From a checkpoint of a small mixture-of-experts model trained on Wikipedia: width 224.
Below are experts of layer 5 (counted from 0) of a mixture-of-experts language model. Rows are named router (the router's row for the expert), up (a neuron's input weights, with its number), down (a neuron's output weights, with its number) and show model dimensions 112-223. Each number is 128 + 24 x the weight over its row's rms, rounded and kept within 0 to 255.
Before each expert's rows: a language model's description of what the expert responds to; "gets" lists some tokens that make up at least twice as much of what it gets as of all text. This comes from a sample of Wikipedia text that the model never trained on. Tokens count by the router's weight.

# expert 21
What it handles: Passive participles after be. Participles, verbs and adjectives right after was/is/were/be, e.g. "was reorganized", "is called", "were introduced", "be able".
gets: " was", " is", " were", " a", " be", " are"
router [128 159 137 152 109 120 153 120 132  88 111 122 113 135  78 153 149  83 117 152 136  97 122 121 138 148 137 136  62  67 115 129 133 138 113 147 144 124  99 136 147 143 134 160 132 123 142 103 129 130 145 132 134  98 108 103 143 154 128  88 141 129  77  66 148 132 113 138 103 110  58 114 122 113 136 125 132 109 136 145 152 128 125 137 157 114 133 120 130 134 132 148 157 139 156  88 161  82 142 122 156 110 158 123 145 156 133 142 110 138 148 147]
up0 [117  72 106 110 103  88 113 151 149  83 152 117 129 111 174 161 110 138  98 181 149 112 132 136 116 147  89 154  55 126 155 145  83 126 122 117 111 119 107 145  90 139 112 122 158 135 131  72 128 144 142 104 127 137 150 112 121 145  90 108 119 141 138  91 140  93 127 113 110 128  87 147 115 124 133 134  90 108 134 124 103 163 109 154 141 117 148 106 104 167  99 140 126 158 150  67 107 100 118 131 115 103 125 126 127 138 104 120 136 109 165 127]
down0 [130  79 111 156 124  80 113 126 110 131 133 144 134 142 140 144 123 114 147 120 149 122 118 144 155 110  82  96 134 117 141 155 167 158 152 152 158 134 144 137 133 108 145 146 125 126  86 132 140 129 107 133 112 118 141 142 152 132 112 102 172 138  77 134 138 135 125 124 151 147 149 110 123 120 106 140 154 131  85 127 127 166 121 161  96 130  87 111 108 111 121 140 144 108 175 135 133 130 138 120 134 120 102 137 188  93 144 140 164 158 115 106]
up1 [107 132  91 161 128  93 156 123 131  99 106 114 148 178  76 150 174 177 162 156 101 109 154 126 103 152 164 133 137  94 159 113 159 140 137 115  72 119 141 129 150  81 128 142 126 128 137 137 162 167 129  81 129 139 118 117 140 136  91 135 143 151  92  85 127  96 152 111 117 123 120 123 119 137 137 158 143 106 140 153 138 147 126 106 101 136  83  97 127 106 111 146 161 132 148 137 130 129 166 126 123 111 113 145 145 217 137 134  97 148 112 123]
down1 [ 88 117 117 118 126 105 151  96 127 129 129 124 118 161 114 104 108 108 135 170 158 154 125 130 124 123 138 168 126 111 116  93 123  72  83 130 112 130 123 106 144 125 154 135 140 142 128 145 129 140 186 159 108 138 133 105 131 109 131 112 149 139 106 106 152 173 137 140  95 110 147 108 123 100  78 146  65 119 164 139 119 123 143 182 149 106 136 112  92  87 127 125 115 113 158 136 114 118 147 160 144 152 155 101 133 131 130  95 134 103 103 127]
up2 [ 98 142 129 112 136 114 140 101 157 155 139 149 117 203  78 129  73 136 133 128 125 119 153 138 173 148 124 126 141 128 103 128 103 156 168 146  97 150 166 137 149 155 132 157 125  90 134 140 127 116 111 135 136 121 128  68  88 147 115 131  96 123 114 116 130  83 103 158 121 104 128 120 143 150 148 132 154 143 133 141 151  72 104 100 155 135 110  88 123 157  90 116 115 124 147 163 142 117 162 115 140 154 154 151 124 124 110 124 166 130 124 136]
down2 [137  77 149 149 115  81 142 118 112 117 101 138 125 175 145 116 129 120 166 120  90  95 123 141 181 150 111 135 108 134 152 155 162 140 142 152 151 144 161 136  85 134 112 124 114 158  97 131 145 100 139 103  94 143 119  99 119 145 125 119 109 135 120 108 116 101 114  93  96 145 143 149 156  98 100 146 120 144 122 109 105 170 122 140 161 144  83 103 125 155 116 123  76 123 134 165 138 129 134 154 154 152 131 124 134 126 129 113 152 154 146  99]
up3 [136 108 158 108 134 132 147 111 140 133 157 125 108  67 119 126 135 109 148 126 164 139 149 162 129  52 133 129 117 135 141  95 103 125 149 119 120 163 152 164 137 145 105 147 104 147 121  98 115 109 129 150 108 128 139 141 108  84  94 154 153 165 129 154 129 131  94 167 151 112 110 136 130  89 119 132 138 118 146 117 158 132 110  98 147 162 133 117 115 113 102 142 108 145 115 120 137  86  97 130 139 129 131 171  92 145 143 150 107 107 145 135]
down3 [116 141 143 136 105 125 141 132 109 113 155 126 140 132 137 107 147 120 100 155 168 122 161 102 143 139 134 101 121 119  96 112  93 135 146 130 118 121 138 141  81 110 159 123 178 135 170 148 120 123 158 134 134 121 119 166 121 101 109  59  94 152  86 127 188 148 115 180 111 124 152 153 116  90 144  84 132  77 106 127 112 107 133 115 156  89 143 122 137  70 102 125 124 136 148 119 176 104 138 113 152 131 134 156  89  96 140 144 112 102 152 134]
up4 [140 144 153 121 162 110 149 119 177  72 136 134 118 119 103 108 139 135 119 159 114 197 130 162 121 121 116 136  98 101 105 146 122 134 129 149 101 123  85 113 164 108 142 130 121 115 156 110 117 179 138 113 108  85 115 138 111 133 122  94 169 143 132 121 112 125 108 147 115 112 137 157 155 148 119 131 182 147 130 144  87 164 140 114 111 130 134 113 147  89 116 106 164 144 145 171 103 166 134 140 151 109 171 131 140 110 142  99  78 117 107 134]
down4 [141 104 134 132 126  83 154 120 128 114 150 154  96 145 147 125 127  63 158 147 111 133  93 104 100 145 135  97 111 116 116 140  73 153 118 202 129 131 170 137 111 142 120 116 114 131 128 142 133 139 129 148 141 132 137  99 175 104 136 135 148  69 119 102 123 137 175 142  77 117 147 155 118 111 133 119 141 160 104  76  89 137  98 120 125 121 106 137 136 182 115 110 116 133 102 129 131 123  98 107 112 127 112  72 150 117 118 155 147 113 118 105]
up5 [113 106 129 113 149 175 128 139 145 163 144  97 137 125 154 141 120 112 152 154 126 112 151 156 133 142 126 124 170 142 101 110 122 152  90 143 157 125 145 137 163  97 159 119 138 119 125 106 139 107 130  92 123 112 129 132 134 126 152 116 109 129 109 138  97  70 139 115 172 119  76 158 140 105 149 142 106 105  86 190 123 145 133 124 160 102 129 115 144 110 116 183 178 130 120 150 157 213 118 105 172 121 178 143 177 104 112 117 104 105 140 138]
down5 [100 121 111 123 152 154 152 152 111  93  97 111 101 106 129 115 131 135 143 138 149 134 139 135 107  99 109  97 127  83 145 133 167  90 146 133 127 121  94 160 114 137  94 107 129  84 144 103 153 164 108 112 105  97  94 154 118 109 156 123 146 135 104 110 136  94 119 155 142 138 112  79 137 105  92 114 127 118 113 182 119 181 110 115 127 174  91 109  94 166 109 123 130 115 152 134 129 131 138 104 123 124 101 152 196 118 140 122 155 153 130 146]
up6 [112  93 128 112 106 114 106 127 153 119  95 169 113 110 100 107 147 123  97  69 144 142 108 122 132 156 150  87 119  81  88 118 120 132 122 109 155 137 125 135 142 121 172 154 170 128 149  53 135 105 128  93  93 152 116 109 100 202 130 158 151 149 130 125 148 110 102 118 118  89 156 127 126 113 133  99 161 154 117 130 115  67 115  87  59 129 128 121 163 131 144 116 151 123 140 136 117 137 132 127 107 160 130 127 126 129  97 100 177 120 161 113]
down6 [123 155 107 120 126 143 107 168 143 162  89 143 118 119 121 129 156 155 163 114 158 103 125  95 119 163 109 116 100 104 137  86 207 124 122 117 132 146 154 162 108 135 107 152 122 136 155 190 123 102 126 114 101 177 108 137  98 123 116  99 124 127 145 158  88 130 144 111  73  97 139 121 147 115 186 137 153 140 150 143 113 129 109 105 116 142 153 147 119 143  99 133 119 150 125 156 116 168 131 155 115  80 130  84 119 162 116 139 155 133 106 146]
up7 [125 128 128 143 130 133 129 122 139 125 174 144 138  97  58  84 136 134  81 128 136 102 131 131  66 132 113 145 122  96 139 168 100 139 144 109 153 167 138 126 126 140 129  95 146 132 115  71 153 152 128 134 105  76 123 125 153 187 135 132 103 109 120 142 128  86 118 119  98  96 146 111 128 152  87 128 119 155 125 108 110 137 140 114 135 101 126 103 186 130 132 141 134  89 114 167 116 148 114 139 117  90 129 112 118 137 176 151 159  89 158 104]
down7 [105 107 163 110 110 134 121 128 119 163 157  98 141 110  99 117 134 151 113 140 144 111 145 148 102  94 110 123 126 134 139  94 118 125 133 137 107 138 170 143 112 127 138 147 130 158 164 106 114 125 102 100 112 117 153 117 131 106 140 130  71 123 154 158 136  96 127 115 170 143  92 103 132 149 162 173  83  84 127 128 152 112 159  75 129 125 169 177 144  99 145 135 186  95 112 150 121 103 116  93 124 119 149 177  89 133 156 105  97  92 104 127]
up8 [121 132 153 115 101  92 105 115 113  96 151 132  97 139 140 110  99 137 106 112 139 126 103 131 120 106 146 127 138 107 134 105 123 174 111 112 135 138 127 137 107 137 119 110 132  74 142 160 125 134 117 151 158 164 181 157 108 122 130 153  96 118 105 186 140 101 117  85  95 106 176 124 111 108 105  49 132 141 112  92 110 107 132 160 121 159 108 125 129 112 116 120 138 163 109 148 161 110 111 137 105 148 137  85  96 134 144 133 155 120  96 168]
down8 [119 107 148 119 123  91  63 170 179 147 102 124 160 137 117 106 120 103 101 157 126 147 112 166 109  59  81 115 152 160 123 126  81 100 121 131 116 152 137  87 121 121 111 119 153 161 126 108 167 179 168 122 148  96 149 126 110 116 113 127  80 127 115 109 131 114  65 163 179 139 132 115 129 119 155 127 140 149 196 117 119 122 129 103 150 152 100 135 134 116 117 148 125 104 142 150  96 180  87  83 124 111 149  94 144 108 142 109 155 103 139 143]
up9 [114 136 143 113  85  91 134 138 128 103  84  88 164 124  76 105 121 117 138 107 110  90 141 146 125 133 140 136 170 177 121 131 155 136 158 105 128 148 140 129 151 152 126 134 104 128 154 108 153  98  99 144 106 128 108 163 164 118 105 138  92  74 129 134 125 140 132 119 126 124 130 103 187 117 115  92  90 142 134 101  99 119 146  90  98 163 126  95 137 115 111 114 172 111 136 157 119  77 123 166 134 101 125 116  78 139 114 135 114 123 159 138]
down9 [126 135 110 152 110 139 107  91 132 142 127 134 128 168 151 123 144 156 137 161 102 140 133 145 149 156 146 131 121  85 122 179 150  87 127 154 120  81 175 100 119 137 111 120 152 133 110 143 103 125 117  84 156 160 114 109 147 156 107 115 154 104 127 151 104 121 131 141  91 151 130 117 124 194  94 136 136 142 182 147 112 145 124 169 108 125 140  94 145 127 155  99 165 112 109 176 159 160 142 143 156 164 136 136 143 108  98 153 106 178 139 163]
up10 [118 103 142 127 108 152 147 133 118  80 111 110 111 160 133 120 127 109 166 122 146 106 119 107 107 137 138 160 106 119 118 135 178 144 142 155  92  92 127 136 160 118 114 119 121 136 129  88 140  90 166 134 173 140 119 214 161 111 133  78 132 167 107  97 155 144 137 121 152 146 128 158  98 119 151 157 139 106 166 100 140 158  94 152 113 145 118 104 119 132 106 126 122 134 135 116 145  72 121 112 177 117 118 126 119 129 132 135 103 130 101 131]
down10 [147 158 132 162 130 157 120 122 118 177 143 137 147 125 108 126 152 137  95 148 127 130 146 127 119 143 135 120 164 138 140  76 139 126 136 119 150 132 144 126 145 130 107  89 128  84  98  97  83 148 163 125 122 101 107 127 193 159 134 142 167 118 165 167  79 169 150  96 134 153  95 127 119 157 152 134 126 123 105  96 160 157 135 153 115 103 124  98 123 105 165 108 123 103 119 137 119 139 150 132 130 182 122 138 101 120 146 138 149 125 130 118]
up11 [137 137 136 115 144 121 123 166 171 125 128  89 131 108 116 150  94 148 138 151 122 114 113  98 139 120 133 132 111 119  94 127 146 145 149 154 111 144  97 161 147 171 141 102 151  88 159 174 123 101 128 125 122 133 105  95 114 140 168 122 147 124 113 125 112 119  89  86 123 130 103 144 171 134 137 109 122 113 149 165 120 118 155 163 127 145 144 114 139 161 144 145 133 124 141 127 109 109 141 113  99  95 134 117 154  90 142 119 174 105 177 130]
down11 [143 134 155 112 119 155 123 154 116 150 126 125 169 171 132 124 152 133 114 153 140 116 149 107 151 148 101 131 111  93 170 153 103 143 189 148 113 166 149  97 132 101  99 142 117 109 159 122 115 152  94  68  89  98 123 115 143 202 120 160 127 121 124  90 119 122 129 159 111 172 113 111 125 131 132  96 165 114 170 106 147 125 134  83  96 142 157 115 120 125 131 153 159 125 105 114 143 127 136 118 128  89 105  92 144 124 145 122 149 167 142  89]
up12 [ 82 171 132 121 126 152 144 169 136 139 143 110 102 119 134 107  74 105  91 128 114 147 141 130  89 126 119 136 124  96 124  85  87  96 101 121 108 156 123 124 105 127 168 155  93 160 100 156 151 145 127 109 162 122 119 111 137 159 174 159  94 117 115 123 165 130 100 115 106 111 121  86 132 117 114 121 149 142 117 131 148 132 140 127 113 130 116 100  93 120 143 130  99  75 154 140 154 139 126 142 184 133 129 185 103 118 130 121 144 129 148  76]
down12 [120 163  99 161 115 154  87 123 158 136 105 126 148 123 140 122 149 145 120 120  89 144 100 150 140 118 131 144 111 187  68 141 135 148 196 140 113  97  84 155 137 144  93 168 104 112 167 123 158 120 137 127 169 152  83 141 109 119 149 135 145  98  94 110 132 132 180 150 147 136 141 138  97 133  85 114  91 141 113 119 104 102 153 156 153 156 117 179 144 126 119  92 150 107 100 150 140 126 149 127 141  83 151 137 138  90  97 115 127 140 119 169]
up13 [131 129  98 122 192 108  96 110 151 168 164 128 154 148 125 109  97 166 133 162 112 115 166 119 121 143 143 117  90 106 134 108 128 126 113 121  75 120 193 109 119 166 142 198 100 175 133 141 121 123 141 143 109 111 105 150  66 185 101 153 167 112 151 128 107 120 120  89 114 139 131 162 166 140 171 137 104 172 129 144 126 115 157  88 156 123 133 107 145 134 123 116 125 144 149 147 167 103 153 126  88 121 138 130 137 143 140 134 109 140 140 129]
down13 [157 143  96  93 121  98 106  88 114 164 148 130 173 138 120  87 155  92 159 156 143 130 113 137 145 132 106 162 120 101 134 155 152 117 117 147 135  89 106 172 135 100 156 126 106 109 117 138  82 119 147 128 144  94 121 115 117 156 134 156 135 179 139 100 109 101 118 132 113 162 116 147 138 135 143 166 143 143 123 139 120  98 134  80 125 112  90  65 180 170 129 115 115 167 109 130  91 122 142 165  83 119  95  71 108 134  95 115 147 129 143  95]
up14 [111 129 107 109  99 122 139 157 165  80 119 130 170 126  95 148  87 100 178  87 114 104 138 149 138 116 151 111 117 129 153 132 127  97 106 152 166 102 176 129 170 142 111 140 122 110 137 108 109 186 127 130 110 159 135 134 127 125 146 118 107 152 122  88 106 102 111 177 129 130 147 132 211 153 176 142 186 147 124 107 104 116 109 121 105 134 153 130 138  96 119 145 122  99 159 102 124 103 143 169 104 140 117 116 192 104 120 165 139 122 160  97]
down14 [167  76 153 164 102 122 135  80 152 134 122 107 138 125 114 116 151 177 170 109 121 114 156 122  80 160 138 103 122 100 140 117 114  85 119 126 127  54 139 126 125 140 132  99 170 138 118 127 110 157 129 129 157 118 131 115 136 124 108 150 138 167 125  82 157 184 121 155  77 147 118 137 163 156 126 137 152 164 130 109 105 155 132 154 111 151 118 103  65 140 130 133 142 131 128 126  90 122 104 116 131 100 142 127 137 139 107 132  77 112 144 108]
up15 [153 119  83 155 177 200 148 122 131 137 125 143 141 109 151 124 180 131 166 107 169 137 133 135 131  99 147 139 139 144 149 126 121 130 125 127 159 117 138 146 124 101 135  89 164 105 119 156 134 104 136 148 110 121 107 154 117 122 163 120 145 120 133 120  84 145 105 152 100  76 108 101 139  81 167 161 137  89  68 159 180 129 155 100 148 171 133 122  97  77 160 139 103 102  98 125  87 127 138 155 123 163 119 151 150 133  93 145  99 113 146 136]
down15 [ 83 103 171 128  84 141 134 112 157 177 145  96 110 123 154 108 138 111 122  95 145 156 108 164  89 113 126 198 114 150 171 130  98 104 153  95 141 140 170  98 168 113 138 129 140 151 154  82 125 130 130 134 156 149 147 140 119 180 123 152  98 125 139 130 179 132 101 156 138 126 108 104 142 118 140 161 176 113 151 130 155 116 122 115 119 152 133 135 141 140 137 156 152 142 120 125  92 158 125 129 153 158 127  94 117 133 115 119 151 120 117 134]
up16 [106 162 138 129 159 167 143  92 142 110 139  87 112 139  93 126 173 151 102 150 129 142 104  94 119 179 136 133 128 126 126 142 158 144 143 135 128 153 157  94 149 165 145 115 168 150 143 144 128 151 149 113 133 130 177 160 128 143 112 112 130  78 134 101 100 123 105  91 163 104 148 136 114 158 138 159 162 108 178 172 120 126 130 128 164 128 110  87  94 140 130 176 133 109 105 143 129 139 118 104 117  48 140 108 118 121 102 129 142 122 125 116]
down16 [146  92 103 103 122 132 128 137 115 106 126 146 111  94 146 144 127 127 156 146 119 117 116 144 116 152  88 132 121 126 152 119 116 101 127 156 124 127 126 113  86 131 110 161 149 103 121 105 122 110 100  72 123 116 120 127 170 109 103 168 136 146  76 135 121 114 140 136 145 133 105 116  94 134 138 167 182 156 132 130 190 110 153 124 104 103 150  72 135 153 141 125 117 105 155 146 137 138 200 163 128 129 137 143 143 143  97 101 149 131 132 158]
up17 [118 148 151 120 131 120 147  79 121 166 123 126 133 172 150 138 134 166  95 116 121 108 141 154 129 156  94 136  91 138 183  68 124 177 130 122 156 169 149 121 116  66 125 132 105 118 161 129 136 131 140 144  94 146 132 161 158 123 108 143 118 106 114 143 174 110 132 121 124 153 147 138 111 118 154 142 120 117 106 147 123 162 113 105 133 125 127 135  98 182 103 133 147 103 129 146 126 164 151 157 143 116 136 160 191 116 137 156 156 138 152 106]
down17 [104  68 130 102  92 109 133 151 148 116 134 116 151 151 116 143 129 104 140 109 136  91 153 120 122 145 135 131  87 116 123 124 117 125 126 128 143 153 165 106  88 142 121 156 175 167 128 140 112 128 141 142 105 119 146  94 132 140 188 142  87  96 111 103 117 116 145  92 115 138 153 148 167 162 120 173 116 104 127 113 109 170 117 134  86 143 133 111 131 144 119 114  97 168 137 151 153 154 146 146 112 166 124  91 105  98 131 114 160 119 163 121]
up18 [144 179 121 137 111  91 124 135 151 126 119 110 123 147 141 160 112 122 117 100 121 120 145 103 130  95 118  88  73 134  94 122 138 128 132 120 150  97 108 104 168 123 153 144 149 107 135 132 149 105 136 122 125 122 132 150 124 143 130  89 162 158 148  95 157  93 108 114 104 140 107 128 146 127 129 133 145 153  97 124  93 101 101 151 101 109 159 104 183 142 163  88 168 135 100 111 138 132 128 125  99  73 141 141 122 125 156 127 152 159 124 158]
down18 [172 146 129 159 145 132 127 112 174 159 111 133 108 135 128 120 124 125 125 161 154 150 165 153 139 104 128 101 118 142 121 105 100 165 109 132 114 141 107 141 133 110 149 143 142  91 129 128 119 121 101 134 141 145  73 152 131 148 108 132 147 127 131 117 109 123  98 141  99 114 102 142 157 152 149 132 108 137 174  79  89 121 146 144 139 121 133 109 154 111 157 123 142 170 133  96 148  89 145 117 109 139 123 132 120 129 147 138 106  82 111 108]
up19 [165 154 179 143 153 117 158 151 149 135 159 125 126 178 113 121 139 102 111 139  94 129 111 136 115 146 163  83 131 124 189 155 152 115 115  76  91 107 157 153 125  99  78 102  97 124 148 126 131 174 112  51 129 172 162  99 117 132 149  99  82 115 146  83 142  87 164 109 132 110 143  91 144 153 150 135 162  87 115 136 113 138 143 123 134 111 116 135 106 134 167 135 144 126 140 120  85 112 126 108 144 115 139 134 132 137 109 151 139 100 158 167]
down19 [131 120 125 161 132 134 142  99  93  89 132 108 162  93  91 109 124 139 113 143  94  88  89 138 109 132 132 112 166 144 140 120 130 169 117 159  86 101 140 129 118 128 107 117 127 111 200 156 128 164  84 111  97 158 137 135 132 155 130 120 114 185 118 143 120 169  93 114 146  94  94 166 144 159 129  93 156 108  81 148 162 130 146 121 107 142 104 151 120 107 126 117 104 128 173 123  92 114 141 163 134 119 142 129 135 110  87 156 153 129 107 140]
up20 [116 123 139 128 148 124 181 137  95 119 148 146 148 102 147 161  87 100 106 123 111 165 144 124 105 111 144 136 171 153 173 111 105  76 113 106 125  98 135 113 155 108 111 121 138 122 131 133 117 160 150 139 137 121 136 106 152 158 124 135 113 145 146 115 116 108 152 140 114 102 105 137 114 161 160  93 107 108 183 129 168 106 126  89 118 142  71 153 148 102 124 106 126 161 110 175 153 151 137 115 177 156 144 158 120 130 102 134 107 110 141 122]
down20 [148 161 147 134 133 138 125 109 174 122 131 121 107 151  99 146 125 130 114  85 129 124 110 112 107 148 135 108 125 156 157 126 144 150 161 111 135 154  93  94 137 135 148 137 158 110 145 130 124 105 108 162 151 134 123  89 129 154 148 121 146  73 139 143 156 108 123 178 145 137 155 119 126 164 126  82 125 139 139 129 205  79 140 135 109 123 144 188 133 101 114 153 150 136  90 131 129 140  87 121 107 139 140 153 108 120 137 125 138 133 131 135]
up21 [135 113 115 124 144 150 132  94 134 162 100 149 109 154 107 139 125 156  98 149 118 109 110 143 116 174 133 170 147 123 146  91 150 134  92 130 172 161 160  90 134 158 146 109 122 148 167 158 100 131 110 128 119 104 124 189 152 156 127 123 110 126 103 123 103 106 165 123 117 148 115 117 117  78 105 130  91 158 116 142 110 157 131 132 164 112 137 103  96 111 122 151 159 127 130 114 201 154 119 136 121 137 144 163 161 101 112 110 133 171 169 114]
down21 [120 144 125  96 139 101 101 148 140  91 126 125 126 138 115 105 114 150 104 164 140 135 107 132 116 116 139 113 109 110 132 198 139 159 110 141 126 154 136 100 108 150 119 167 111 133 156 137 101 167 148 110 146 133 121 110 113  76 143 101  92 187 120 109  80 128 164 135 146 134 134 105 120 116 151 175 105 137 105 102 127  91 101 145 146 142 130 121 164 119  77  87 122 123 102 126 149 124 121 150  73 121  99 130 128 149 135  70 153 123 131 153]
up22 [139 115 115 125 124 151 149 137 100 163 126 101 133 129 144 144 148 190 103 149 127 108 120 113 163 167 147 129 138 160 142 149 104  87 110 154 147 147  96 144 152 108 116 101 151 105 105 172 125 145  69 139  98 100 118 146 158 154 112 112 120 136 101 115 116  64 109 111 169  69  80 134 128  90 118 139  86 111 108 145 129  91 157  83 135 150 172 136 132 132 127 161 116 114 143 118 127 110 114 101 144 123 191  62 168 158 166 157 117 128 154 130]
down22 [115  91 120 117 156 116 163 111 120 150  93  86 151 128 168 110 130 148 124 159  85 139 143 150 109 124 138 132 166 140 170  93 101 128 139  39 116 212 119 126 121 111  98 156 134 150 123 108 125 109 118 132 127 112 142 161 121 110 168 165 173 145 150 172 143  92  91 102 112 131 142 136 135 130 155 115  91  93 121 133 120 113 107 103 109 166 102 107 158 114 106 138 164 103  94  99 108 133 142 150 146 142 174 133 140 159 134 159 113 130 104  96]
up23 [131 126 143 153 111 117 124  80  99  89 100 127 142 142 120 125 111  82 116 149 114 128 121 107 136 144 130 118 107 111 122 117 130 162  98  98 106 122 169 127 125 134  79 105  70 161 158 110 127 156 142 157 134  68 100 131 126 157 194 157 106 129 115 140 100 156 122 157 114 128 104 149 100 150 102 128 174 124  89  98 121 144 134 166 138 104  86 151 155 157 169 150 100 118 121  94 165 132  97 128 135 109 113 145 169 167 143  98 136  73 143 104]
down23 [119 177 131  92 139 146 138 125 105 127 144 119 195 123 129 104 127 100 125 105  91 133 119 104 123 144 149 150 116 170 115 115 159 115 131 122 131 148 119 137 108 187  94 104 145 120 108 107 173 117 148 130  91 121 131 106 137 130  76  84 130 137 135 117 104 165 139 105 156 126 155 125 169 140 140 151 143 140 119 128 108 153 117 100 145  90 163 122 140 139 170 167 117 116 114 165 154 114 116 126 156 115 118  73 151 143 110 117 132 113 128 134]
up24 [142 119 166 154 136 131 150 123 129 145 154  97 118 143 129 158 133  98  80 133 112  96 149 128 122 110 135 143 112 115 155 142 131  68 167  98 116 117 129 132 135 121  73 121  91 177  96 113 122 121 136 162 132  75 101 144 139 168 144 126 131 116 146  77 133 103 138 100 123  98 146 146 136 125 125 143 152 115  89 140 156 121 114 125 194 106 120 120 127 127 128  93 189 149  62  69 172 179 128 116 138 101 119 118  69 130 163  97 144 117 129 137]
down24 [153 128 115 174 172  68 151 163 152 124 154 154 108 100 106  96 130 190 115 133 152 132 163 114 137 105  94 139  97 117 100 169 123 157 188 116 104 117 117 131 157 121 127 112 130 141 114 185  89 140  93 123  72 106 120 139 104 141 162 145 147 151 122 112 150 122 122 102 124 111 129 112 161  90 142 130 127 116 118 109 132 134 139 168 159 130 131 114 124 102 167 114 158  99 127 138  94  93 129 118 114 114 106 150 138 111  97 157 127 127 100 131]
up25 [135 125 155 157 165 119 110 107  75 132 108 144 146 133 146 153  87 148 153 133 151 120 155 142  98  94 177 112 150 129 136 168 134 121 108 118 147  73 153 143 166 101 181 118 135 120 148 140 139 182 104 118 160 135 124 127  95 128 109 102 161 107 105 134 109 127 127 109 122 129 130 133 169 164 164 136 146 137  91 143 112 125 137 170 138 115 112 102 137 127 146 126  90 149 127 138 120 121 161 116 133 135 146 139 154 120 132 131 116 144 147 110]
down25 [134 110 104 129 127 158 161 137 109 126 136 142 163 111 135 137 176 153 147 115 110 150 108 115 135  86 110 131 124 131 125 128  59 134 106 116 206 135 143 132 171  99 154 100 100 146 148  92 167 136 135 126  99 104 145 143 106 151 108 111 137 128 108 127 128 147 105 118 147 151 166 131 167 126 143 136 125 140 140 134 179 116 169 107 127  96 102 138 117 126 115  69 105  81 145 158 129 145 122 123  89 140 150 163  85 153 121 118  70 149 159 123]
up26 [150 157  95 124 142 141 126 141 139 121 150 147 155 159 173 158 135 182 142 138 153  96 125 129 112 130 171 101  92 107 140 130 150 118 151 116 150 150 129 128 154 134 216 105 135 149 150 110 166 112 145  80 105 185  98  80  99 125 150 111  77 156 110 106 125 163 103 124  96  97 150 100 116 174 111 154 144 123 127 112 145 119 140 135 116 128 107 120 140 110 125 110  98 125 136 126 144 132 169 142 153 132 158 161 119 161 187 101 141 130 104  96]
down26 [ 87 130  87 152 189 140 115  90 159 125  86 100 151 149 117 148 128 118 122 121  95 112 121 129 132  92 137 133 139 135 116 157  95  68 131 133 135 163 148 112 156 120 105 108 144 143 107 118 141 110 145  70 118 161 136 108 125 125 110 158  66 188 119 190 112 106 130 113 110 122 193 107 123 170 133 134 117 173 111 100 165 113 134 124 123 118 101 123 141 122 114 107 122 111 123 114  96 187 115 117 149 128  97 174 122 137 120 120 153 134 143 117]
up27 [159  92  92 136 158  86 127 127 129 109 134 138 137 132  76 111 134  97 119 127 115 121 159 177 115 173 138 141 141 131 119 174 136 158  94 123 115  90  64 133  86 158 156 144 135 162 119 127 152 153 119 111 136 156 135 121 128 150 149 143 149 112 103  94 110 169 102 137 146 190 130 106 157 116  74 107  97 108 119 141 102 147 132 120 151  96 136 151 138 169 114 121  80 118 104 159 141 132 126  73 116 138 170 157 108 130 114 133 112 111 107 122]
down27 [116 120 156 149  71  95 111  87 160 110 125 171 140 131 133 133 114 113 136 135 127 119 130 131 115 147 110 154 116 139 109 159 134 127 138  86 117  89 142 144 111 168 117 120 123 119 175 111 159 112 108 105 133 102 155 117 171 144 105 131 155 149 116 135 123 146 135 161 134 150 120  95 135  98 120 102 132 133 115 121 124 171 128 117 149 151 122 149 123 164 118 113 160 158 142 181 116 145 153 159 112 158 126 164 107 158 169 165 102 110 129 100]
up28 [131 116 120 102 146 128 160 150 142 125  87  96 157 112 138 175 111  78  93 135 167  96  89 124 105 112 108 157  93 125 113  98 176 158  90 161 151 123 117 139 150 133 179 119 148  99 120 147 140 104 151  82 115 148 120 131 137 162 114 117 115 136 118 119 101 143  94 142  98 133 149 126 136 150 147  92 109 128 151 141 154 141 169 134 111 127 170  95 146  78 129 154 110 204 146 130 132 115 144 109 127 128 186 143 118 104 111  98 137 133 150 130]
down28 [ 94 114 153 130 108 172 114 123  93 157 126 133 108 117 157 124 112 172  89 108 113 122 121 173 129  89 159 135 140  83 134 108 136 163 159 146 130 101 115 123 155 123 141 138 114 126 161 104 150 166 114  91 119 124 123 127 111 104 161 108  97 141 136 125 149 119 127 108 144 135 101  88 150 156 156 129  92 106 145 135 100 115 103 140 138 127 109 162 127 155 124 175  95 131 125 124 121 151 112 163 146  95  88 116 146 139 129 132 117  99 130 136]
up29 [161 112 127 101 138 113 111 127 111  91 181 120  98 167 142 194 145 103 118 149 129  92 111 108 146 102 152 126  97  74 126 120 118 131  82  86 138 180 110 148 115 154 116 166 112 119 115 152 137 146 130 133 112 109  95  87 151 122 123 138 153  99 115 160  94  98 119 121 107 130 164 125 125 120 140 168 153 108 134 130 118 139 159 105 134 135 174 136 101 129  88 132 119 147 115 143 127 115 159 171 117 117 133 162 127 138 115 145 129  96 103 109]
down29 [112 118 144 123 149 120  90 137 139 109 146 120 120  90 154  83 118 129 139 128 130 167 154 102 129 113  71 102  89 153 156 148 125 158 131 163 162 143 174 130 139 126  82 134 120 153 151 107 129 139 134 164 131 109 163 181 132 109 129 156  93 117 115  84 150 137  98 170 150 134 127 109 122 136 115 106 126 127 119 110 137 113  87 157 130 107 111 116 120 125 125 129 121 116 142  97  91 133 121  93 179  91 106 120 153 163 119 143  95 147 100 158]
up30 [135  92 133 122 112 112 128 113 118 115 138 191 162 128 131 158 123 171 111 152 124 111 139 123 106 142  93 133 109 144 149 122 153 115 116 144 135 106  99 116  93 152 120 115 129  86 123 152 145 106  94 152 104 124 155 147 129 124 113  85 113  87 125  84 143 151 118 128 176  99 117 124 200 105 124  79 146 126 108 155 118 139 127 112 169 147  99 140 160 158  77 128 124 149  99  80 167 179 140 122  97 117 131 117 174 177 155 157 143  99 164 121]
down30 [116 106  97 119 161 160 122 148 126 101 137  99 100 134 111 138 131 127  99 144 142 157  78 118 139 181 119 118 151 106 139 115 131 141 163 110 150 119 146  73 153 151 146 117  97 142 109 139 142 114 118 124 161 133 131 104 144 131 120 152 178 103 113 163 125 110 121 101 149 106 133 141 172 123 124 162 143 133 122 160  89 138 164 123 142 101 104 119 106 123  80 117 141 111 127 154 104 149  99 137 131 190 125  68 119  97 143 127 166 156 122 105]